config.toml
n_layer = 12
d_model = 256
n_experts = 256
experts_per_token = 6
d_expert = 64
d_shared_expert = 0
activation = "geglu"
moe_layers = [1, 3, 5, 7, 9, 11]
router_score = "sigmoid"
normalize_top_k = true
routed_scale = 1.0
balance_loss = 0.0161
balance_bias = false
router_cosine_scale = 14.0
init_std_router = 0.0278
lr_router = 0.000892
n_head = 8
n_kv_head = 8
head_dim = 32
vocab_size = 19419
norm = "rmsnorm"
norm_place = "pre"
norm_eps = 1e-06
positions = "rope"
rope_base = 2210.0
rope_fraction = 1.0
qk_norm = false
attn_scale = 0.177
tie_embeddings = true
parallel_block = false
init = "normal"
init_std_qkv = 0.0375
init_std_o = 0.0
init_std_up = 0.0375
init_std_down = 0.0
optimizer = "muon_variant"
lr = 0.00983
lr_mult_o = 2.0
lr_mult_down = 1.5
beta1 = 0.95
lr_head = 0.00613
grad_clip = 2.0
warmup_steps = 200
schedule = "wsd"
decay_fraction = 1.0
decay_shape = "linear"
final_lr_fraction = 0.1
batch_tokens = 131072
seq_len = 512
doc_mask = true
train_tokens = 636700000
steps = 4858
dataset = "wikipedia_en"
Below are experts of layer 3 (counted from 0) of a mixture-of-experts language model. Rows are named router (the router's row for the expert), gate (a neuron's input weights, with its number), up (a neuron's input weights, with its number) and show model dimensions 0-255. Each number is 128 + 32 x the weight over its row's rms, rounded and kept within 0 to 255. Numbers have three digits each.
After each expert's rows: a language model's description of what the expert responds to. This comes from a sample of Wikipedia text that the model never trained on.

# expert 10
router:072117148121087109179076138069155135139134149181112136110066160138085152070136063097116106099141151152148148066081155140152182123156081148085178134154116120141152153107094055106116119132109137143112107130152123087096141062102054094145123140158113109175157114120060088069141128168194191138103165135127116073135086158133134117146091136098089106145069108092157145172067130103154117109104159123089098203135166101062177083110140152130113081182099202130177077140101118102146095185164149129119132190135122112137113129119127112159149120144113135120087091158144091101203102134160138094193137131095129165108122118117119149136092110136169146162176186090124181068153104104166120143143097110122197080093117120101096134134118079167139099155099107155169143133097119063148099132133107
gate0:128143153098102147173133122142114066134111171133091095114074160132175081118134087094210161049180106112102196117156106060137190135170142129093157146169093111107113144109155119118135119155131150118142083191137096102108134123133115156113136153137123144115144097171097129123087124192121119111098146110119164183130103109110100111147062139147186081111100163153134117154113052141139129110127088135105143127118100173167118111105076104125133104123117111163183121105099163141104112145138121137103150100114161125135088171205100152123145189178157142037140196131097087084160080143161084125109127056149109090141062191122049133136068099120144199103117098102110158127139119155049143148138071136159105119098139096103112149101096090108121176072056136165164146153156094123141135114085086
up0:154150132140182089120114166087157141143148092094183144145072156115072132115110179157059091143091119141164124077055141173123057141098111145124109103101144142187166145183098136095127156139111136184120155094098135145140085143122139150128094104152143147112128128124121146212097148108082085108059099151112172146169129125152097156109201084131112155149139096115121058154115174158179090144128145161126120085151117086126165108142121181138135158130157133095120122136118099183131179191117117124192116129146170147148124113087105174118085099053159111162127104104157199199080181133070137135129092205151134170114174087106181138126179134129127132125127178192215110122099120146163151085072160108138110137184102158137161125170119154167109116149133158113109112110091097106089088170116130
Mid-word ar/ir pieces. Word-internal or final fragments, mostly ar and ir, inside names and words, such as Aven-ir, uncle-ar, The-ir, boil-ers.

# expert 26
router:090121108106108201116087131127165099118163155103177161150137123144132135107103076082170100107141166159162137109102153090205126138152166152082174085102100149170126110138148125110131074141104151132154136086139092107100108120128100149171125147121138145192131132117094123115146085157175110048093185189125156102158078119074149069073092122137106121140045161108112161112102166101129148136101123099102063125170142122098139159153120137196111104137072119167141104108106083113103157084150137173168132182115112101196057155061128128157123111176111136146137156177141116085180136139182133162125141091173133068154109182105124181128049168161168132138174131119177150123153081151104140142144118072096168096117161206098112156172135150189123121147112137131135116119118070095148115080133065
gate1:127093109074100176127090135152144155122091186149145144125072116164137116154149088135166085135160203105118188051133142106137182154136148110110127111127137186177136055113104138165135106154116132113125091132079110085063081075048150142159154091131156166110151108130122056154103141138090176165206118122071137102159117129117140037136141158120095130082158135133123127123077120116083208084179153169120135150127216172120102170118110058168121122128049154092163098142125149141124120120097162144146123121177110079115079122097129162151139097128119133141170185156149118141094160113165109164151114152176151144173078148106123171136146091174089160167174092116143136140077114123102102151077100067136124130088158109073133121149147125180099137107113087145122151132133152125159095129131190
up1:107149110171185089177151170151108116130103080083139171119122083113130160111100184147078118132147130178131107146103097136110054109105130162147086115171145118076173152109119170113111154075169162136109218203177179118159167187146118110098117164088118094093140152146151189074152131063133151109078146139155103216110156144097112130167121084135134085134135120166120145164116170121096073173086169129171141151137067056104144121152158139117087118115185129155098130131115093091138131117127119156135105071161086110164149128132116091138164154134119123110122084111148158102137118126110138036100097066078137120078172101184160090138123123141147103085100189134106137195170084143151186050131105121111111131089177096163136126111058146147128117129125113100075114141172138154144128116123107
Place and geography nouns. Geographic nouns and directions in place descriptions, such as village, town, River, Street, north, station.

# expert 44
router:147079137113111146141115122135114162110160158126182120122117063075138145112110162114146114158197177125123148182180135106126175120103143170068150100156165113178107149098148141122122079166157181128115127168160114103178120094086093130056127150101059101184186119067153108141175137178141141085091150168158132068168093172119101039102094129139136120118072131127123111158152146138151155071057144131122063172136132103109124134127148157108106111175072099100154131146119121103134104128159159157149133131123075075185066110102046139137085142124124132103122126185115104094161153095075089146188097078102113117129159106188079159103114128153177141171175152126108141091172129095106115249124124158114140141105124125126119174160110160103120118131118125093176118082118099136109150115172088
gate0:081117131126139144103098088091165097139134139077080181146083190119126111144072170095144159126163094151168142157164178134142133183153121173177140116111160106116121142097126145133105090148069133125165071121081169080109164082082096089112130107105182122143157136135202124095139121165181105112153094161131199120110150147099084113071132159182124160132112150159166159112137186161071099153105172108050120093115110106101116175177134183176104096166135093164138123180124105081215159110130152088137117108144109128105112085116095132121111084152073113169126090108146137120160122117071172100162165101122091106080177138111155156066124100075152119126072148098117177186124116075079220134117165132111137128100137134159153104138166149092127165162122150148122171147135062128104083095111127
up0:142134118133182143148150175189082119114122120049142092143108025092116101152121063147065121070102121112109113147092179080093106113144164091148126149109152172085090141119141141156121123102171097138127140118157117179116144144108074182120099130135071124085079098120072063134092129121075106108159113111128117132168051120130176181155127063143117148128125119107060098127150051119190117119147114167183093172153125111087101034165125155091089136142133127132128122069142085147123135089197109172124147115118111128110088147132174068158118157133086133118118126078134141128079111144090153094071107118130084149184161084100163072138102127152059097110130139135130088115130125186121073110160142186175084159152085155088121165134098119130141088112093106135120121140116090123093121164162113
Mid-word pieces and hyphens. Hyphens and inner word pieces in compounds and rare words, such as hand-c-uffs, sh-im-s, wide-angle, TPN-3.

# expert 25
router:075080102095131181156097123199118137166200117141137155147091078147127110102140110036142082070191203145160203128104102116153144157172129137136103108148156078098152103145100081094121049148113159183092109105145144068160169162127089135081128134125105148161145113162080088088147112143162153127116158137159147110192103102076128096097137142167153126104085118129104130212134105147147132045087134119139075174164126156086153164166129163139140128142113110105124119146109126125132125087161158115182130135120078111118105147118113163127146109156122137125072035144107149095113179049094131124103174110189139042110206137150127150101117107143118161124153121140116146157150101132114144148102110110144163164119134141109093078130087115111101134158098136152203128137114103138056090166141159
gate0:085082194124135112179185145112167135106166170111154173095136131162133114134173121116106069139152147116099138176144000129161129131138150159127100136150159175125149113116039081089145178105185117192122111117137121083139138128206090188115185128087161119126144161132124115107127134118151149135156122100110151150016121144107165174104120135140159098107090152096138089127139132130081141076133130052091100135153130121223202151125091140141139106152110102146096144142104102164095124133153124139170126159147135167109144166067116128109105152111146164163146105109104108099118161089163169182051111152130117129111109097116179142112105151123112072140150086143063204070146112099164093181166122113137155145093070151114123121109104131074158144113129139131168114162143167146108122113145159
up0:160120204109118141172050113144163153194119164117109124156173119165119078101164105072150173138137077099081134132140137097149133155176128123118154119100154174126129132101054121180173114162124165117110166154121160127139172099184149105089136130081140117128151101068159112156202135144174052053140115170116152149105126130078100186085109108085139164035132134125101158122086192149133090115207134120132061086126158126135174107173073213144145057116136115166196122128133129127123126180159136077143112102115152174095082181121108108134092114142112152118123170142131160128127113167137151119113100186171102100113141113162139180095073138150108183195101116090116173121151137160111125138132134205120155153130168144128112125145134150135087109150139165124133162167133173151118091117117116
Measurement nouns, math symbols. Nouns of size or measure like type, length, size, points, metres, plus braces and pieces in LaTeX formulas and tables.

# expert 50
router:121137150120072154153101172130142181105188133133168169144066051151140156083073135125155081116160156139120095102127166133178205100164109152127118151123170123144170121174114053113094153142129131131108077093139117134142107092131132120136121134116093089132149121145086121097083124149171202081094149186128148150153116155114119146135112101147141151138095112112091135159099182090148115054159129116101082153118192141214168094128119092137112104130114148114124098095127110046148129113226165145146133104161087077152111132097133119162103121165138138082128090130160075082174146145093154137192132110105110125120110191141147126088029148078106115148100115156139158066129080183173094192115084125143143089099129163066079125116080181145139113124146125094147140105148122126069179120131096
gate1:098113076059143172132093182146184126145127179133135162128116118126184097127103142158165151148110215176129186125074137179056168140141152147098099133151136111151139071194177081049094177179152089131160148112094127151153149158112129113106132153114123124167128114176130059122169086087107127149118128228152117094155104113088130160152088045179147082153120135154158123156154091142095078094122142152134102088167180159115103145133056063115186145099105103109167128131080124146101156136145192129140151126126119102147090160105144161100157138106072146079122126132142081139081066099117106098160117116098155100099144103086082143176101145069117160114133125082144143147120072116120115169071112177087104144105144118119108135175116145109143196132111139146164121108075129116112142097120102
up1:119112070116131128134109161111123156131133157105108157105161122146143100124120110178166146144132144187160104103081140122043162104137104111029110102172166131109069087189115080104142169114131123113126152121150165164146159116126136089107159117128154153149109111063152128086125108108087146169072127176169079075139116097140117187122126058134151103126145157141201151157142138176103105122143118206147062128115131093088141178130078094127120136089108122082145113098081088141133069131108159125108126119098096167145071136108160151118109167128121156122167081052093155073085072096132106116110182131136155150094118088095183079195078117121109109117148109136152081126089100112113107183083090183101141083119126117186107107223127093110149163105135129160158151121049166108119165091128147
Commas, years, is piece. Commas after numbers in dates or lists, final pieces of years like 2016 or 1969, and the piece is in Corvallis.

# expert 46
router:090142121079140115154091176167131145148145133151185165188085108099112175092063111132174077142155188187106166170113156148150153150110071140108093125135116131147199095098131058100054126189125188170107093050153104091125101097110135145094120159108108103135159117130099135147124110129159138031100154155148137176172094136022128089107138149097143127124138074130087191135083136124105115117138144110085074149126169161148130081097130113119141172124092088177138100102138076085155159153145133133152137169118098133152126068088123102200095151154122130117155140145174134110149139084108130087179136072113129135155152127151143146101084176143103169098146124084164151100142084175190157198142136129139170101124175162107102129142123156125131097167103132128134146133082045102118164130103117
gate0:081141081166089131114147160066116115150085112108124081196132177138076137059057173126163155119175092083099116133124120140149102168141147068129072105127163163124104166125186101138183185143133086140110146110111118134147076126135097095069089175120090103154153126098150134123182096106113161157124135120154109137093187091145099123116087107099144115154102122049085100158134038149141117126103144125086122132182081107097173162124105139174160082101161127119154089096182148100120135099079167100137126165084074127117095174113111137097154145128088124192137100141135127120165130098117159143156113131159035138154095136114144169162122134097106145133067121217152089147082165173115108122136144156143049141091085144092086155112131130101181149081102148139105090086095095102129076109154090
up0:098102088123175067113132147054116111156066183103148161187108150178122162117059149112095140133133147082101086092126176157151109104169121110157103136150187155089106141111186146137159175133154161122115140125134136196108121135127114128069091170088077105129088127118151131138162123103144126133147207130135086118127195092126150115102090098142145168167102092094099136190108061111138137133081129102135127145166087046133177122148145084153142107093151178131171120124138182151121133106096124111179081139054087109134106185104140117127147146050099125141157157154136202124180096146134121124188109138125101150092109095122130140158123114188097158082116122127141096126088141153150108130085133135132039074068099131174116163094074150088159168063098083146161132092124101135110097135191116
Opening parentheses before numbers. Opening parentheses and space-ending in or comma tokens just before figures, dates or glosses, such as points (1,846), in 1971.

# expert 57
router:096063129152121209128101075096149128163137110169147186149133108090129142115152129119142102129156162177146136129104161128134132111173057103126117096124123087108173155090174135080078068111094107160124106108141150134172159147106093095088124138115068148198209117108079103097114134163158173117099134085138140105179108191173123162105146129110088164065081131079120127188138109122178094065073116114120064173170142187114155101135137123167134138097053135137127129109054123124139137114169183088154132103142127122117056074082100111154174106123126139132125049111095097124189125116088173120096188128114077130140198156134135203103106116165114152143150133109158171122151119152133141162139081107124144137145133141108063103166099105120143094170115108148137108087167096101120154192154155
gate1:118106187153131198111161083139203130144114084194135154124150129127129155109116122078163132103094103087118116140116138117130160144171156133081129124107109123145116200091166112145132094093136169127121079129140139180120127145100124140102132125125123171157075149102099178146138074188143161152159117142120192153116156158112068158129163103114147149098146152134158160139100119103060160131046114108132133102098161157094148079153183114092140103125050112155125138096124122047143175132127196117157057124136181132134111087112148147143174167103085174126113174117144178137202095137092186139126156087130104131100139121083068151150086090141094080089145089117206155123130157132154140203071136085144108130116128118095133145159110122078159156108125064145133187070127191145167168149134198
up1:108133087102092072123125152112162146141134154039113110149076144167124086104134138198133108128154142160174178083107128163142124085089107170146049161145163112120149084141181154163133147173128155112109153149122139130101176084149146099130142103123165155139204108073153115139141149085134135149072161121126076115093136184106171111142094136105117043188119147112125132102204160101128098093163083146107135140193133162170102073098125153125138117163166101051112142100170117123114087117151113181075166145082134091087139176114077085127082081138145075108087083138138140124139111109128107117080110129127169142166110110094171113117133186150148145134120230122069139149086138111154088135184139143094158149097101134171119105125194161150123104199108166158145105152163089140090137119137077
Sports results vocabulary. Words about match outcomes in sports reports, such as lost, defeated, beat, scored, Round of 32, plus table headers like Apps, Goals.

# expert 14
router:141064105056132162109094089179116150152132126134099153120099063153171173088103102139159130137188165165136135115156131072123159115182147116122165118138171086095153127156139102144139110132142162191099109132154085104107139072083147134123123112060103081177115124070120110099098128176115149075133195165179145109126064159087176097118107155114162141124108192143147147126060118133114128156092084123088106133139151124172119048144113146185118101149104175154103118139126133115115118077128161102137135163151106097144115094092126122108095124166139139136096133161107171116151125093112182074188072136160155093191111115102062169067131133178122168118146151124181171110161133149178112180177118123122195107086114151142131147168101128120143117131130075125214195098148156118098124162210083
gate0:162146176127132075101122104127152115148132086113111194137135168127180099174136178024199117110166149089074172078151143067113168115146209101134152097065099093112127101104155137211158161130106147137118114144117175084106112123075150135110154084099082164155158090084113053078119070158124107118111141139091138146087120160117146168120109110165154169122101127140100128123149098129198078131146096076124112131147148185194149096133083134149149194163079091124178191101139155121164146135080119124129151165102128200120082145093075124129163074181088168115151166121159150151161067099170166098116139100113105100137100139127124128147098142159123078078096053150136131153158141167138133144136156109122153100111076118079170119121140099106118101123112119109128172088099111121125131131122082
up0:142134165118146093117145078082127152124164091151114125151145139168169133166112108125179111082162110149123186090125110114097140116135208106112104136130122116109191169162127104085133126105102106114119117153106113084121100152140130164120100090051105139179178145119119123098117069149132209108103150159125155150080122118186144096114159128133143118121133105067085047190078120129165108128145113111144093039094128137150133072133064154124082159199123052092116177139085148173137144131090051121156153098115146093150086082101146107109149076162105144089150145154132112143146050168128184086040116150077140114101144144117113123145132182150096146085120127098152123115109122140129110140166132140193119087096179125153142149112120118166131075118108091134149169103099129072134059054100063
Preposition for. The preposition for and similar prepositional chunks like for the, with, in the, often in sports career text such as playing for the.

# expert 54
router:115119138066101099129097122119160143145146066173142203126118156117125129167155075143126080147149134140146153101090086108193131165152106124053152168126129158122171148114115110112076075108108184172102127109122120104092156124086111125160046172122104152145147106085073026170113114196146171114142155153144148138118149153114113093060107078111117140125147181098157175167149077096126130116117191074115133121138160118085167088160117161138133117119122109132120085076122137084142086111137189146139187153143126103177106123106122168150225119142139134135162058147157155113157167135113149127136173094105127098106147061095158177139097099166117121220121155133130141122122125161178128174122135102139158105049168111143139119184082141129133133185121087135177130090140099093126131129205103
gate0:143112115129178105120103131106114091128187175131128155133111143097142130174108077140134138139186172196148084094149163124129130180122093126142147110136093113131148080081078151115140106145152097099111134059148086056112175089138161130128089108085088188139150082104175117138096153109103131194107086155101124116115157190142135187127165131174118120126074104134147148120108159097195167150183138140097094127075096121128093214090120154189114120170118145130050143107139161175099081082119178061128147133117151172158137110099116095187143132139141123148154077095161163156141145156104128132081108145147133144161073106106149131143114104161092110148177143144201122105134167167129160166113175097120218082173160167164102140116122128164098149154085140219150111173141121093091156169166094
up0:178152068142175093101131125174210111129148086206123109182122132136106108118106178115088146137141117166201133048138152114181153144124086126111122146073083121164119161127122150137171122071180178134153138118125114116111116103134139135143104067119110111087136014099108141176159147099114114124075104114188137101107177187106128185114118103109107089128112144123114139136135145086161183097105050144087107160159086126148111099074180144121103075116149117175109123106184175094135136127126135112164198153118082151150161172156095140134154075176165169127049126078119181142171132114150114135145097124131175140116088124140098210122141123151099126153113111140128058136072128159203165136143129114109130126115097108150157144163108128095197121140099157156097115118137163189117170129112133
Table cells and minute marks. Separators, periods and minute apostrophes in sports tables and results (39', 73'), cell-opening capitals like | G, and ret in retaliated or retreated.

# expert 1
router:048125167049110088143091128175133108120112110133124141113114094162123126094110111120147129121102158137165083114068096127205197083102079144119127126094148122190158141070121096121138074131121167214117113092131068105158096147113090140155121126082121130169155133102097111110183149159144114069120166143158106169183091148049155064167121122102182137124109137103168139127086116119152141088132138136080066189132126121127159088109122154174114121117094107162116107104127118123159130143113154169146136129118123131156105091126109168185114109126136138155133095182153126127168151100116105107164175104118126136170167156187073204093102155184170166158164105180130130153186106165142129121078162100079137108087162118166086092089150064162095168142069101073223107141101137114122162132145124
gate0:143127057138142148147139086177154159098172120164165129158185067153169165129075098160129137105080052083110116125132140163165129099092116103131118187065163088080102133115146204168089133069089106110132121133149170121125145176071126152077109165096121140098150138096138147137155117102163144157096128162133136111132098094100084183168141114120134168149140100147140132147180108114114132118119130167074172116157152144158050155109103105157119184078105155113172115095080131075147111147103112107132164143121186162156113038115131122127152108118134126178117120149086142144135092164100127081147136132187161156073120125155105152139153112153109115088173115140224079130133137144172113112047140101117110140105108132191107116118146095150132156181141092067214159132132077149152075059181122
up0:111124150113095084172112157115188079136120101074092094052100122128132166120217129116154161152162116176126161128114088111183147170128127191163129126076074148143119124159153093122133139085147119180169131108135108176114123092211058076174122093133118170141178100148081119135165104156118136152092086139088138180136134211151114062134089143120142089096091110082100168160029166123157120102119163127151123164053084125152132122132078126159074108175101084125113117158115100148142127141119126161144167120137072147157112164118144137159173107100159185107136097115111148156149139120143086148078120119138165110198112167145148146109074125113106107152106187120160185154200115085100119082168142078137152124117133152135193111120173135180105084097110139141118112153116149080141162140162097
Preposition "in". The preposition in, often fused as in the, ed in or , in, mostly before places, as in historic house in Missouri.

# expert 21
router:077086077125154191114068123148128129143147064085148125165094044074147141134108142099162120156147168203129155131107127129173117187144097114098106147078112078127146124197130135141132124148182190145158109081136094132155116139047121124085123147123124135139096127076112064114149101166142106129104160113182115108181078158063145134158069104097153144099133121108145148128136160113107146162085135118065129126135177101136113092169123200165144112125123179139164118122112102100125119120108145178153133135147152085209125162123170118185126147141094132139092154141124132113143177057141214096121108107142057070108135090135115127072074139142147156180166148118095170121133098157143191176121146111073158138111124201132099137158075183135133096150124083130154130109105113117178173162090088
gate1:124140111131145170122060131131127091101162072094121138146105103104104150097081063155102129075117181133136097142112094079159140113146075128152128157082167120138128104115095171188088165102148126134173130082100129142138150124157100172133139162142104130149108134100075077174114140156149113162134174143138146120131115101106109109086089138118139119148154084099094158135139179094186167160127155087133113149140123076134083115122078156126116149078102026087097114139139163157144121057082087127134167144105169161151036138072102102137117152151129158127183098095095156107130144112116145140043060122119123137118144128190131186104153073063131146133175096202169183104152155167095199132164137092067128096158108177072163109165099099149086121169155101113102132063126153113133103179135088
up1:123151140126154152161066110106092073064171104121181132123129122144093151113074136119129068134094202178155131171145154093178093098110047100180120135118150117189118122039097133115108124140148127115146147094132175143149048165176124155095177144117139158180116170083113145160084091107201075149163125112094156161126089145126123183097060072090100122118098093104102107148140170103171120139209108091145089103132143094170123136128127148099122130108102052118126103155135138138139129100098112126125135062113124142117059146093139112137116146123133139129184132058107110088123157077148143125134085121126130163094164164147176113124178091052077143160094111201141158116178134186097153177132171106079129134138123134121128114135151164106099162175169105145184136182128105151109142175116118
Mid-word consonant clusters. Word-internal pieces like ath, ph, att, eth and capital P, often in proper names, species names and sports tables, e.g. Biathlon, amphibian.

# expert 20
router:065124145163103165164125103137121153090146137147148206164074111136092148123164110070116101128137150138185155115162147116169140161122112105085164064124149084121161149164112066114097103161139153202143110108181112150126070086134077058133126119099094124182168123105107139114141153153132124102073115133140117126190079188126114142115105151117101150117111101105147154181075121058137129092114158117117085143119149126116101130163105160168124067157117108138082122165092086086155173125143185203147133141121096093166106076092040122151155128158129129125072131100093120077111196137141135188088127154150130068132136180152113150138056099181137124103119120126128147102135085182119161149133097121113182078089109192118115096109113111142111150186114102147176147046162100123140191114177092
gate2:145112096148105169151131070115171142087151127147148122135106117148122149131116146157115120175136106091143063132147106140077152140058135161096087109103092129132123075138041171076124109086101119181129158120117118109178138104136095141124115086099128098115167092056118069177143092129093139144165189154119103106115102149142097135155135111073063178169127106148124097139103182165091090153100178148138106085131142119110109174154091128111174112105093128084150121164197132122183108143106178129118145154134142123155192174037114140092154123180187093160110122160081059144124119129112095049169121167099160170195121167120112119063150190158156164096124091184167161152100083123133128169144081122164121158189111102137108152104138186058124149180125111116112104116169144133136106115169156
up2:130160132106167141192181126111181126145121106157144163116110125096116154136157116151119191133194198112119109080187127117103126152118115174105119130142143180192150127089113114148098072113108143168170163154159115163150187109181110025128121108111155152101162119155106125119151174112109166107152138149154119082106162114149168120100074179154133121191081128047123092128116142205175086106148158152108177087155103101161133131133108159150127120148098108139162201162154122153129112095158157134161098143085069069144087104146118045136099088170135131135118102100134067147182135149164127107192141161145200095145133161144142139088136133134116161190145138067104117084109111144124105185181124065127114163173177108144139178126200113123094120152145116096124098106109173125120172116076124
List and table starts. Line breaks and dashes opening list items or table rows after headings, table header separators, or disambiguation lines like include:.

# expert 45
router:128136131081149194175076118055180153237133114099120132133127127104101178113089065089169103110175159126147171106091137136138193108162156186111129149106175135103148127117147117104109081124130178145138144132174112137182133152120111143147106148134123120187178140114134171148106168148160156087110194134106132150235076160129176113100070156124177110132133097150127129130117088098099127117109167138145151201098146168119145110165102138152135123122144144114113126125058120133140103095100154143170128138099040077162136139106146154153183148131142141134144132168127120128186134122111133120117138131132082040133176122149112138035067100158119152141169104101125157094159103138134159179104124086132111116118186170103118113105095105162118082163138030152152130097094082172127173152178109
gate1:160128153053176126125150117118173133116160100104090112161109124200137165120140113130089061100112121158130121136092180117077120125135157112118190140152142138086190098114152130069100126075142101151100067145088168113118110113126126136122075120092050106131098083088121144082062172147122110160107189104116074079144098158103153139176075152124105109130118089116135129122125119111093195080128156136159178133102080100121191139109100114166098143145162108145140123164150054101169148116152151155166164132131174149166109148035140143132125118166178171129134172102162101086099132134177154130182203120114077094136141118107116185173104135139145097128170073077152215175160121154162160130183104143139157132168125113121139120113108081099156115154109109149105155156083112118144111223101097
up1:102153076161100110114081053123128097136070173091159130179197127089149135080087146167128155134154101158039117137157183065132138102086133106096140151106152139161159155138085144158113115139171125091099132079067115119091121122122103105142126118151165062122143144123108060141119090126119135117149089064150187131063151110131059129082095115150122167116109169127098154095104132161139087155105142132091105107182088183139080127130124176135105075093145137138100082144130187177107109083155126130152094079126129126103073150127162165074136136128121120165154125181135202079155099078131131095099156098149183086119104148134175111115134156072099184102104146118102099096160171127123102109113168151130143190150125146157173183140090127186090107146102117058115187194095146126110149094158139
Table cell separators. Pipe symbols closing table cells, often fused with preceding ), %, or a letter, in results, election and awards tables.

# expert 17
router:088102155113117177127127156112174169100110149131150179181118074117116143123141084095136086100084160123160132120128182103108148106126108196132103114092137123091104159144108148068068139145186175180140086074189120156117083097118140122123125193127144089146137126062076149123080129218172167136134152182129166124135105144070112132145118145148113097102062121072130143100120141087107130126116128125118052103100128199093110079137063163166137072095122079146148105093112072155200037050155181172134135110137079096163129142120082138167157125171107129107114086163086131074143129115166176151125161102124155107130185130112102173079110144115134152170077109145114137115147120166143161134137159082072139122101176118078087134135128128174139109150095124116115131101133098119115146174177100
gate3:135174164114166146107105097147162160117116140120119099111069150122113134113143154139110067126100156076146180157180063132154172154152168173137106102155151157145132146108107057110133144135124182211101096155113143140184173074092159078191135090145135075154111098108118164150151114157151141177167132104108105109129095123127170105104137147168125138131165146122071135123120112193108037172118040118071174102185059092196119112145157135137161105164114061109103142089144085125088103112142107132166164097096093118120116109175120147119094103139119192135091159086125118148091091076119145151074139045150091089068108139121127116111167149147135111122087132096135155111169133135137102132143115151100152089094166094088108183095144149102046109075116112115151134165124084150068112140080103
up3:151131102084156122119148139137127120118116085103096136103121135125121120128183170120101093106104159089157124130190118113189148160129099146133093070153156189133133099132126075103119160118124163215120112136071123199193158115122130111202137073140100088146107133117170172142108083129100117160114096126109156142167086144060132120092130137179108203118151125109056105120115136137114073143125068124099176083158102101149115139104184179176116124230104075152135128122130149132080090083110092132149164091117093125102134142129136209094096089136142204155085159101094140149101144120133117192083165056141080067074108155130131130114180172137146135176074133097160139097142158148147110140123169089108130117131161092128148077153149160130079074063139140087107143174123092143096163117122095
Political and civic words. Words about government, state, politics, law and military in running text, like government, national, election, political offices, Civil War.

# expert 5
router:120105085128116153109074134112107139156142115113130103127073101157104169116136127107230126153105128125174122105155096117123171123102123138100090109118165108185111151135125099121088135107177133157088154102155094157071163130108113120091043210182138135086154149054108101105114122175146175121066156160109087113165123151073171128124160126089088155141144132087127148179140077100133116094141085105139088184111143167120132103164133186126126114101009058151112130110101101147115113139192117137150160125158068117191117121096119086159091160179168154109141126145153098094115139092095130137137126131107126050149146117102139088065060125104132147135104181121155179134136087115154193204108108125108222125126156109123128115151094149152173113161079147129135116151133108085125199141124142
gate2:171139201110136134112101130135122110118093212122124158166157209147144106112092144133111111127136151179079132101135090167158116166121149132066136138121126057164092126141097189154131096090141131115125141147124130160171119175158119113140152107135100153120160149176133133191188126107124118196185085151154081157223087062051132168122102101187140148103150161076183099076165103149197116085097163144156142132183021104093165128197113119115123088110105124144151102093090125179150176124101132132103093119129089070126129191149081203123103109143120127134158122079125143129157164111190119131148153158153108111141094157124178088144118082131149147112117142104094133123203113129089120097126110091093110126130121105175121159146074125114071119168151134101103099103135146119122123143127169
up2:106113080090088063099127148124090165149145105143163123126115094058130135143106145145067118124153114153122132156138194115122151114161080156177166103150108147109162149123117142111095154188093104113113110104107131127131112072107117154104150139087194118133103135140160116111073169089148144091145159112104155095052164141173138060125155154126116088141155067159087129181062160145077133164131103159099090092090190084128114137069108168195114128169177126086117167152153184107102063131136088116139155098110145133095159071098164007106200159136137110155104122178116139137080122204109147112149079116122127135090171066121115144148151157185135136179112142162087100160090104137169109162128163119155162147071133148121139167125196091141129136097101127143148165161111123162102134120118066
Table cell separators. Column separators and field-value delimiters between entries in tables and infoboxes, such as pipes before numbers, semicolons in stat lists, and colons.

# expert 52
router:095137128106094174144110120139205165133137083132142106106104118102055152101159122110171064168146150183101120159123127102123138175134101149090126128131135074149144053104093085125131079145177160196115152110171130107133076119166145116075128143114076121139152132104092157100127164124125133069127119131128125176154085140116167111097140133105154143104122115128103152193149142126098161132072120113141135175233163132109175115152109127176162083084129154127130133119109109183192132174205155132172136146122091106159125066125114090150175173159068136105065158185148139094151090111078133163126148138126100096161177094086166181107030137145183144163098122175163141160184116150120139152055145099076180168115139136123118090092149147150128109174088138146148105099183096093117135119171133
gate0:138144137120124125130153131106162134141143176123125154109106134076201179194174092108127062152083075156099165128096129136146092152154108132173088181083183134169167136100105121120129186094137131173117122189090167140140142112090148115107207147104139130158122099094174141145133121154131157133075159126160117159091136146116106099153140120104107165108166125133176152147095139130124150095197160123177071178093152174153089120077137112118120185124120098144056099120153104114175127145136112140122102148158170116143113137111171129136123144148184160121090158084150032178117114087108097167162153124093105136190121085113018197167072138110151107095182171118183065129177119109140116152104153071074138194120099122106179105082156119132159078117112099153147067107154146148109123131138111
up0:138087156094102134134192140170144096159057146156125139125159158150099147108168137118058185094085148110120060158120103177135130137107082175159138087114199139135131166145108116145146106145095063126106128102124143120096140091187130122185113153148139175113111156192130110142132123110126138195168150127085180092077131062222160151122140164116110135137127096125132152112132171146052094130104055087127163166112129102096150082155133076147108112113220151094099138122128147145085131120119148095107113128112111122133109159120091174222120125110126137155200059174093172149074098115123161147067126122151163142051130160172133148083178136105125181146106103112136161119096158133163110061127086165147150098117149134093088110129097136121080140133165120138062157142075123118147166114169138
Mixed suffixes and list words. Word pieces such as le, ell, ire inside words like Eng-le-wood and app-ell-ate, plus words like list, put, consider.

# expert 22
router:111098149087089152154096172141181193125171080171158150161097088072116146127109076047158066155116141166137124159104077161183137142137125136123155102129152144120147151112146094111097093137165141143146067120150113083117094155167077130155124122136121130112126121128084090131114136146189154084131173159134158163161075136110151075136089161115147159092055131095141172078145087101124173121110158106093098158084133163078129116156123178211165159114081075156126097040106073119151140157129148187181138110144114113096116128079117124186192131178157135151123138145110084120114211103122145157099184128143096073100144140090089143153079122133163125186145103093159104135136088177124140109139131089093206084104124183086094107131103111141112078169100100112136157148095143138083107156141104
gate1:155088147124168129174118172137128142164163128100087138119136148121178126140072107111157091130162107190115143107138098187156143109089177128142133122155156153145055111123131166110138136162159136189110097150140105077132039145153169124107100113122169134085196146115167133098129137093127114158092143143161178212066102166101162154114085106186169127186131130154151085153143104189103185159158140109074146100152160153130121174153101152117124098148094100077154129108105082101125117127118117111081165135098079093102148139086085105101065103152178120157102166121111032092170142159215147159081117143119114100086145158092156159112093110126112137166170095172113131147137100113041163088095078069148118092089129127102164135140141114132185131128106103138139093162123169120105077057105105
up1:154139154099141081156135151105160180139167131105113193113116169104163054156109102080131137169104148158122185057137165172164130113100103131137150145133165137083085119124154245152057125124205152167153135115110128146131070148172139131086086108085159130108137125096096133134135209083162084201119156135141120211086122180084149123118099097170177093183146120135106122147146117125090161128114097082112164122159074170202132132089131074152124120114117106045107088113107090142161136138158123126074173105162129076101121157148134130137128147153132138096079173048108116080092160120157158140116144120125109044127120154119167090144143130139069162193121144181123160112138094126102109087110104112107119123125144096113101100084088137123098148137099130167126109151116102082107110109094101
Months and place nouns. Month names after in, such as August and March, and place or administrative nouns such as district, Florida, city, governor.